Weights of a small mixture-of-experts language model, trained from scratch on English Wikipedia: a sigmoid router, a variant of SOAP for the experts.
Below are experts of layer 3 (counted from 0) of a mixture-of-experts language model. Rows are named router (the router's row for the expert) and show model dimensions 112-167. Each number is 200 + 40 x the weight over its row's rms, rounded and kept within 0 to 999.
After each expert's rows: a language model's description of what the expert responds to. This comes from a sample of Wikipedia text that the model never trained on.

# expert 24
router,157,200,153,141,201,203,204,212,275,143,212,242,139,206,248,171,160,167,246,192,175,203,235,138,224,246,131,174,160,227,230,190,164,232,196,191,177,198,200,261,245,177,266,221,173,147,234,212,183,183,180,163,221,168,157,134
Description: Line-initial hyphens in infobox or bullet lists (- Genus:, - Cylinders:), table pipes, en dashes and hyphens joining words.

# expert 21
router,202,231,194,303,241,224,163,224,241,219,208,155,250,207,225,170,165,213,197,289,206,194,204,139,164,215,213,163,178,235,149,179,162,197,135,161,166,241,149,278,252,192,210,168,85,137,212,237,186,187,202,109,253,175,199,248
Description: Opening and closing parentheses, quote marks and similar punctuation after names or terms, as in (born 197…), (Fabricius, or Sunnfjord).

# expert 17
router,84,256,177,192,239,204,176,244,221,204,246,235,172,227,192,147,165,247,218,165,112,187,254,175,246,233,268,193,189,226,279,197,170,254,180,235,206,166,143,212,248,168,210,172,182,245,241,259,170,150,254,192,208,148,189,214
Description: Field labels and heading words in infoboxes and tables, before a colon or pipe: Date, Coordinates, Arm length, Genre, Platforms, 3rd, end.

# expert 1
router,153,241,231,185,244,212,167,235,229,235,237,221,216,199,243,155,140,208,175,271,151,190,236,179,244,235,199,164,160,237,243,169,152,237,137,195,163,256,156,231,216,174,247,153,122,208,235,247,170,172,163,141,224,158,179,187
Description: Second pieces that finish a word (donkey, turkey, Superstar, quicker) and lone capital letters starting names or abbreviations, such as R, C, D.

# expert 20
router,151,237,209,188,249,206,162,239,213,224,223,232,210,180,243,153,142,206,174,249,160,216,226,176,247,245,192,168,163,230,251,167,153,245,137,196,156,264,149,225,218,198,223,162,116,204,241,246,178,164,168,139,228,152,174,190
Description: The digit 2 inside years and dates, especially after 20 as in 2020 and 2025, plus some capitalized word starts.

# expert 32
router,165,210,299,232,219,218,156,202,211,138,214,156,272,186,224,157,163,258,166,201,189,131,247,139,282,221,122,149,164,215,303,166,204,266,150,259,209,315,199,201,233,231,152,202,136,190,193,229,157,184,101,133,217,155,159,100
Description: The conjunctions and, or, slash and ampersand linking nouns or verbs, and month names in dates after on or in.

# expert 25
router,248,267,165,205,263,206,192,252,235,214,191,215,256,246,233,163,157,267,164,268,234,203,227,158,302,253,192,143,178,215,219,201,151,214,179,229,222,146,192,191,258,219,233,194,164,214,193,262,177,163,182,177,177,201,206,176
Description: First letter or first two letters of a split name or rare word after a space or hyphen: Z-iniare, Ch-ievo, P-NS, Sh-reeram.

# expert 0
router,221,229,229,227,207,269,87,244,188,219,239,254,153,197,200,185,142,192,197,144,192,262,174,199,226,251,193,187,176,201,211,168,210,221,150,240,161,211,233,192,291,270,176,172,216,207,201,202,182,161,214,209,271,170,141,180
Description: Word-final suffix pieces such as plural -s, -es, -ers, -ings, -ies, -ed, inside names and words like Townsville, Parts, Films.

# expert 45
router,140,214,265,193,230,181,141,229,243,173,219,259,209,229,248,147,177,196,178,218,198,147,219,169,254,242,149,182,136,259,251,170,142,270,169,226,152,269,142,238,173,222,269,181,156,176,193,231,131,196,171,166,226,135,163,220
Description: Hyphens, en dashes, apostrophes, slashes and opening quotes before titles or nicknames, as in 2008–09, for "No Love", Anthony "Tony".

# expert 10
router,195,229,222,243,247,187,206,206,208,176,244,166,193,258,227,156,154,201,217,248,169,264,243,225,205,210,210,147,168,214,243,215,205,189,172,199,172,231,202,224,240,119,214,121,180,229,161,216,161,161,172,199,165,165,185,173
Description: Semicolons, closing parentheses, dashes and percent signs ending items in lists and table cells, e.g. "Shane Stevens;" and ");".

# expert 26
router,141,221,213,162,206,193,191,230,212,153,240,172,225,264,212,147,134,234,159,290,169,156,245,216,258,221,250,151,164,207,163,180,190,241,174,157,160,315,120,219,219,219,240,145,212,197,206,233,176,162,166,191,208,146,183,211
Description: The digit 1 starting a multi-digit number after a space or parenthesis, such as years like 1915, population counts and coordinates.

# expert 42
router,186,242,157,308,240,207,179,237,237,289,211,69,245,136,259,183,183,216,214,233,143,108,175,130,212,182,175,163,145,244,264,179,148,225,178,206,181,231,201,214,178,238,230,194,139,198,190,229,138,194,187,156,200,199,197,209
Description: Digit 0 inside numbers, scores and years in tables, like 4,000, 2011, 30 July, plus capital letter pieces.

# expert 9
router,171,266,175,261,242,200,104,229,209,261,284,135,219,136,184,171,184,188,207,251,189,197,256,167,177,226,146,166,184,206,163,193,162,163,171,212,189,288,181,201,246,254,206,148,154,165,239,184,175,165,179,192,215,198,173,139
Description: Place names, nationality adjectives and people's first names or surname pieces in lists and tables: American, York, Netherlands, Romanian, Frank, Kate.

# expert 4
router,169,207,233,245,227,191,153,186,304,239,223,213,264,137,266,146,189,195,260,210,215,205,235,193,247,211,246,169,160,206,200,181,162,222,159,65,178,214,53,202,237,193,201,184,203,198,202,250,183,191,163,208,200,176,182,268
Description: Commas and clause-linking words such as that, which, who, but and when, often after said, stated or a noun in running prose.

# expert 27
router,183,235,256,207,215,182,219,263,186,199,209,201,129,219,201,192,157,201,252,214,185,153,210,172,254,271,175,148,166,246,237,206,183,171,181,158,134,206,174,280,257,170,266,155,223,172,210,218,157,173,201,157,245,156,168,192
Description: Prepositions like for, in, of, on, to in organization names and phrases like Society for, known for, demand for, plus table pipes.

# expert 6
router,208,205,200,182,272,234,207,224,151,255,212,173,195,279,280,134,157,219,282,261,195,185,251,241,186,152,203,192,204,225,251,151,133,142,180,210,173,144,253,219,232,203,184,132,213,275,195,233,146,139,245,214,197,158,144,273
Description: Prepositions following verbs or nouns in running prose, mostly to, in, of, on, from, with, by, at, such as pushed back to.

# expert 15
router,143,227,235,199,278,199,151,237,209,212,211,207,183,166,244,155,172,197,180,286,151,193,241,200,234,232,208,152,171,234,237,158,148,243,128,218,158,227,169,229,220,165,260,161,121,212,233,233,153,189,172,138,231,165,169,209
Description: Place-name and direction words like United, North, South, east, at, part, plus ordinal th, often in building or geography descriptions.

# expert 31
router,149,240,225,183,244,209,158,240,225,237,230,225,216,189,243,155,136,206,175,262,152,186,232,177,247,229,201,158,159,234,238,167,149,238,144,191,164,258,150,234,220,178,241,157,126,204,232,251,165,159,158,144,228,160,176,184
Description: Capital initials and word pieces in proper names and adjectives, such as P, F, National, Central, Turkish, -ville, -field, -able.

# expert 47
router,217,250,271,202,221,183,221,256,233,262,224,192,251,128,220,177,136,201,222,272,158,156,235,223,262,245,129,169,181,263,205,127,166,211,172,205,192,241,194,211,237,183,225,181,163,231,204,228,120,160,172,90,184,169,164,148
Description: Subject pronouns and auxiliaries starting a clause after a period or that, such as he, it, they, has, had, also, which.

# expert 38
router,169,201,263,235,216,211,177,164,173,178,260,215,273,187,179,126,176,210,261,168,214,207,170,183,172,229,261,190,173,180,189,144,171,237,147,184,178,184,142,210,164,237,175,186,176,241,208,220,193,135,108,182,273,209,213,149
Description: Commas separating list items and dates, and of after quantity nouns like number, total, class, team, plus and and or.

# expert 41
router,175,238,244,150,225,171,246,213,189,226,219,204,259,156,256,136,180,166,158,208,158,124,212,146,208,211,252,173,186,227,157,199,180,212,169,213,190,199,157,283,198,168,249,157,96,208,191,226,226,196,142,164,197,203,156,178
Description: Forms of be and have after It, This, There or which (is, was, are, been, has), plus zero digits inside years like 2003.

# expert 18
router,127,194,195,200,204,280,169,218,234,207,236,204,167,166,227,200,178,171,261,228,179,118,231,136,240,201,235,193,175,197,225,170,174,178,172,245,212,256,181,190,178,264,200,191,222,304,229,206,208,187,100,148,164,158,179,185
Description: Newline characters ending sentences, table rows, list items and headings, especially right after a |---|---| table divider row.

# expert 43
router,150,242,227,183,236,211,166,235,228,233,236,227,218,198,241,154,137,210,176,262,156,185,240,178,248,232,202,159,161,237,237,173,153,232,141,184,165,264,154,231,216,179,249,156,125,201,236,252,167,164,159,140,231,162,177,192
Description: Capital letters and fragments in abbreviations and codes like NA, GA, R.A.R.O., plus non-Latin script bytes and odd name pieces.

# expert 8
router,141,243,220,189,240,208,170,237,226,234,237,220,208,187,247,155,141,205,176,267,157,192,235,176,249,234,203,166,158,241,243,166,157,238,138,190,161,261,148,226,218,178,242,155,119,202,234,259,168,166,163,149,225,157,176,190
Description: Initial capitals and name pieces in names, acronyms and table cells, such as New Jersey, K, F, North, MP, months.

# expert 11
router,163,221,164,138,195,244,188,281,200,247,210,211,211,139,213,152,139,224,155,281,205,172,251,199,146,284,154,183,207,267,211,139,185,230,143,195,210,229,186,257,238,142,208,220,160,252,208,263,204,177,202,170,242,190,96,249
Description: Verbs, adjectives and function words mid-clause in expository prose, such as used, such, different, based, produces, involve, any.

# expert 39
router,163,215,234,135,208,250,138,208,244,165,217,216,229,209,221,167,141,160,239,209,196,121,232,175,221,214,263,191,180,170,229,161,174,190,124,255,134,200,213,244,167,167,233,185,262,136,215,197,172,170,174,155,181,184,143,218
Description: Middle and final digits 4 to 8 in table cells, percentages and years, plus spelled numbers like four, five, six.

# expert 46
router,126,249,239,195,238,205,166,233,214,244,226,206,178,166,239,146,148,201,191,274,155,160,226,187,272,217,187,180,163,233,256,157,139,212,136,154,186,250,177,236,213,194,249,171,153,199,231,244,166,172,162,182,259,159,178,159
Description: Word-internal subword pieces continuing names and foreign words, like ading, ato, en, app, plus continuation bytes of CJK and Thai characters.

# expert 14
router,156,236,225,179,242,190,167,245,215,234,240,234,213,187,240,157,147,211,175,241,151,174,242,187,261,233,191,148,164,244,245,174,146,252,150,195,142,266,160,215,185,184,229,149,142,208,245,239,167,161,158,141,223,154,185,218
Description: First bytes of non-Latin scripts (Devanagari, Bengali, Thai, Tamil) and capitalized name starters like New, United, South, National, K.

# expert 12
router,177,227,191,228,251,195,196,249,200,246,263,149,199,123,221,165,187,241,253,240,172,200,210,215,215,245,239,208,145,222,204,165,112,223,117,147,185,274,163,256,154,192,228,170,216,167,181,235,170,174,166,221,260,198,199,228
Description: Short letter pieces inside foreign or rare names and words, such as t in Soltaniyeh, p in benzylpiperazine, al, in, m.

# expert 44
router,151,279,172,199,260,193,131,282,165,202,240,201,204,212,201,159,221,220,186,217,152,188,240,230,218,234,238,172,188,236,206,182,144,242,139,165,186,225,191,202,216,165,272,199,160,208,275,243,192,176,164,164,285,176,184,182
Description: First piece of capitalized names or words split into pieces, such as Dod-o, Glad-stone, Mar, El, Don, Influ-enced.

# expert 35
router,151,279,195,196,232,164,185,238,191,237,245,217,241,248,234,178,171,172,177,219,195,179,285,203,196,208,161,125,200,206,248,200,177,201,155,130,200,244,185,240,219,212,267,187,134,189,323,243,136,161,210,190,242,206,178,149
Description: Color words and short name pieces in proper nouns and acronyms, such as Black, Gold, USA, Smith, LS in LSD.

# expert 40
router,146,249,201,240,218,252,136,266,231,221,255,255,204,227,186,126,155,204,178,176,136,219,244,162,175,241,202,175,187,178,261,190,209,245,161,228,177,222,194,217,166,122,210,172,155,202,248,298,113,144,248,193,202,155,175,170
Description: Heads of noun phrases for organizations and events, such as League, season, Party, School, film, Cup, often in article leads.

# expert 19
router,126,248,178,184,196,174,197,208,222,212,205,211,249,228,230,185,154,216,185,305,132,240,226,158,271,217,214,153,166,249,195,179,181,211,192,76,192,217,205,183,178,234,233,152,199,217,206,236,174,127,229,164,176,152,181,216
Description: First digits of numbers, especially 1, 2, 3, 4, starting years like '2'017, dates, table counts and coordinates.

# expert 7
router,196,214,219,214,243,203,174,223,238,230,212,190,167,206,231,212,191,238,251,207,210,286,291,204,307,209,167,201,148,226,255,178,173,186,174,144,181,220,179,244,211,158,219,183,167,265,200,220,200,199,177,121,183,159,164,209
Description: Articles and possessive determiners starting a noun phrase, mostly the, a, The, his, its, often after of, in, for.

# expert 34
router,153,243,231,181,245,204,165,235,224,224,227,229,220,186,241,152,139,209,181,263,158,189,240,175,247,235,202,155,161,229,238,171,149,245,134,188,162,266,153,228,218,176,248,159,124,202,227,251,172,164,160,135,229,156,181,191
Description: Prime and double-prime marks in coordinates, degree signs, unit words like cm and months, and United before States.

# expert 16
router,141,234,228,187,238,203,160,238,216,231,232,226,217,192,245,154,133,211,178,268,161,193,234,174,242,229,200,160,158,240,232,175,147,241,135,197,161,264,161,222,219,175,244,156,126,199,230,245,175,169,164,146,229,155,172,188
Description: Word endings like war, ase and II, nationality and country words like German and China, plus table separators, closing brackets and dashes.

# expert 23
router,161,219,286,186,227,242,197,228,280,227,213,218,188,235,229,190,131,175,161,206,196,184,207,239,222,234,229,144,179,228,247,168,186,229,173,167,177,240,173,246,170,175,254,126,134,200,239,234,141,157,206,189,204,166,225,167
Description: Table-row pipe at line start, and arts and events nouns such as film, album, song, season, Award, released, performed.

# expert 2
router,160,231,264,199,234,243,177,221,252,231,224,207,243,133,249,175,199,284,182,219,162,218,274,215,279,237,188,178,164,237,183,181,168,186,161,205,194,257,248,222,249,215,210,179,146,197,239,242,182,198,212,165,249,171,179,88
Description: Pipe cell separators inside wiki tables of stats or credits, plus == and === section heading markers such as == History ==.

# expert 37
router,150,246,243,173,244,229,164,204,195,229,214,160,187,218,214,149,184,156,196,263,159,253,257,191,235,173,163,195,145,254,197,158,182,186,160,204,189,237,131,218,179,203,206,160,236,253,228,234,184,183,188,187,283,167,231,198
Description: Bare space tokens right before numbers such as years, counts and table values, as in through 1896 or June 1967, plus en dashes.

# expert 28
router,112,210,158,186,212,198,157,215,273,252,215,180,164,161,256,175,196,216,166,177,195,156,180,152,249,211,242,179,202,194,255,201,136,262,135,240,103,203,235,232,113,212,269,149,151,206,217,204,220,182,140,225,211,196,94,178
Description: Sentence-final periods and abbreviation dots (Se., bef., www.myspace.com), plus digits inside years and decimals like 1988, 1.50.

# expert 5
router,111,227,243,142,233,116,173,213,218,201,231,205,224,162,213,194,204,242,169,158,173,163,221,212,220,219,258,166,179,228,219,202,166,215,188,156,196,197,183,213,213,148,195,159,234,228,197,228,161,165,215,177,191,143,187,128
Description: Past-tense verbs, participles and adverbs after a subject in biographical prose: served as, was, had been, became, known, first.

# expert 22
router,180,260,275,141,241,267,177,228,221,207,239,225,204,170,241,160,140,214,139,269,158,195,250,203,268,241,148,147,140,255,224,178,147,234,130,161,158,312,201,237,222,142,262,143,171,186,211,235,157,176,164,159,239,168,181,246
Description: Ordinal endings th, st, nd, rd after numbers, words like first, second, last, and single digits inside numbers and years.

# expert 33
router,205,219,273,198,230,179,173,217,262,272,214,259,189,166,268,191,146,150,144,241,198,249,221,253,231,219,259,164,190,219,237,179,188,233,186,231,158,298,158,253,159,144,216,203,181,192,212,251,195,170,162,208,185,170,178,201
Description: Pipe characters separating cells in wiki tables of election results, rosters and census data, also slashes and on, along.

# expert 3
router,194,230,193,155,229,177,158,213,168,234,254,274,198,160,225,186,174,151,171,237,141,207,224,181,202,258,193,163,170,219,248,171,170,252,209,224,149,256,142,201,241,135,247,201,90,248,170,222,164,198,124,118,275,168,233,215
Description: Digits 9, 8 and 0 inside years, vote percentages and table counts, such as 19'9'6 or −7.6'9', plus stray words like an, York.

# expert 36
router,143,232,229,183,249,209,159,227,221,240,239,227,212,187,243,155,139,206,181,264,160,194,241,175,246,231,199,156,160,236,236,167,149,243,139,192,165,261,153,230,214,171,240,155,135,195,237,250,178,165,166,146,224,157,176,183
Description: Nouns like role, people and type in prose or infobox fields, plus line breaks, Thai script and assorted word endings.

# expert 13
router,137,221,268,171,262,255,178,258,166,256,242,246,244,250,176,139,165,204,191,254,176,260,224,186,177,235,238,149,123,230,223,139,161,213,154,213,181,217,189,212,175,184,255,131,165,187,233,240,202,198,154,178,208,187,218,201
Description: Common nouns after the or a, and unit symbols: family, church, season, years, City, University, plus %, °, ′ in coordinates.

# expert 29
router,192,239,144,256,224,143,169,241,183,254,251,171,252,213,194,188,184,307,183,173,138,226,220,152,177,239,287,185,181,282,247,184,191,259,197,130,166,198,180,226,278,145,243,191,240,190,311,204,176,190,223,239,208,174,209,198
Description: Full stops, closing quote-periods, line breaks and final table pipes that close a sentence or row, plus words like However.

# expert 30
router,216,239,210,112,202,245,157,237,175,180,227,170,243,225,208,217,207,183,136,279,134,200,189,104,252,191,149,180,176,210,212,147,199,159,220,202,165,213,200,176,174,239,254,166,244,113,236,223,177,175,188,161,235,194,223,191
Description: Colons after field labels in infobox-style lists and times, e.g. Motto:, Usage:, Born:, plus ° signs and including.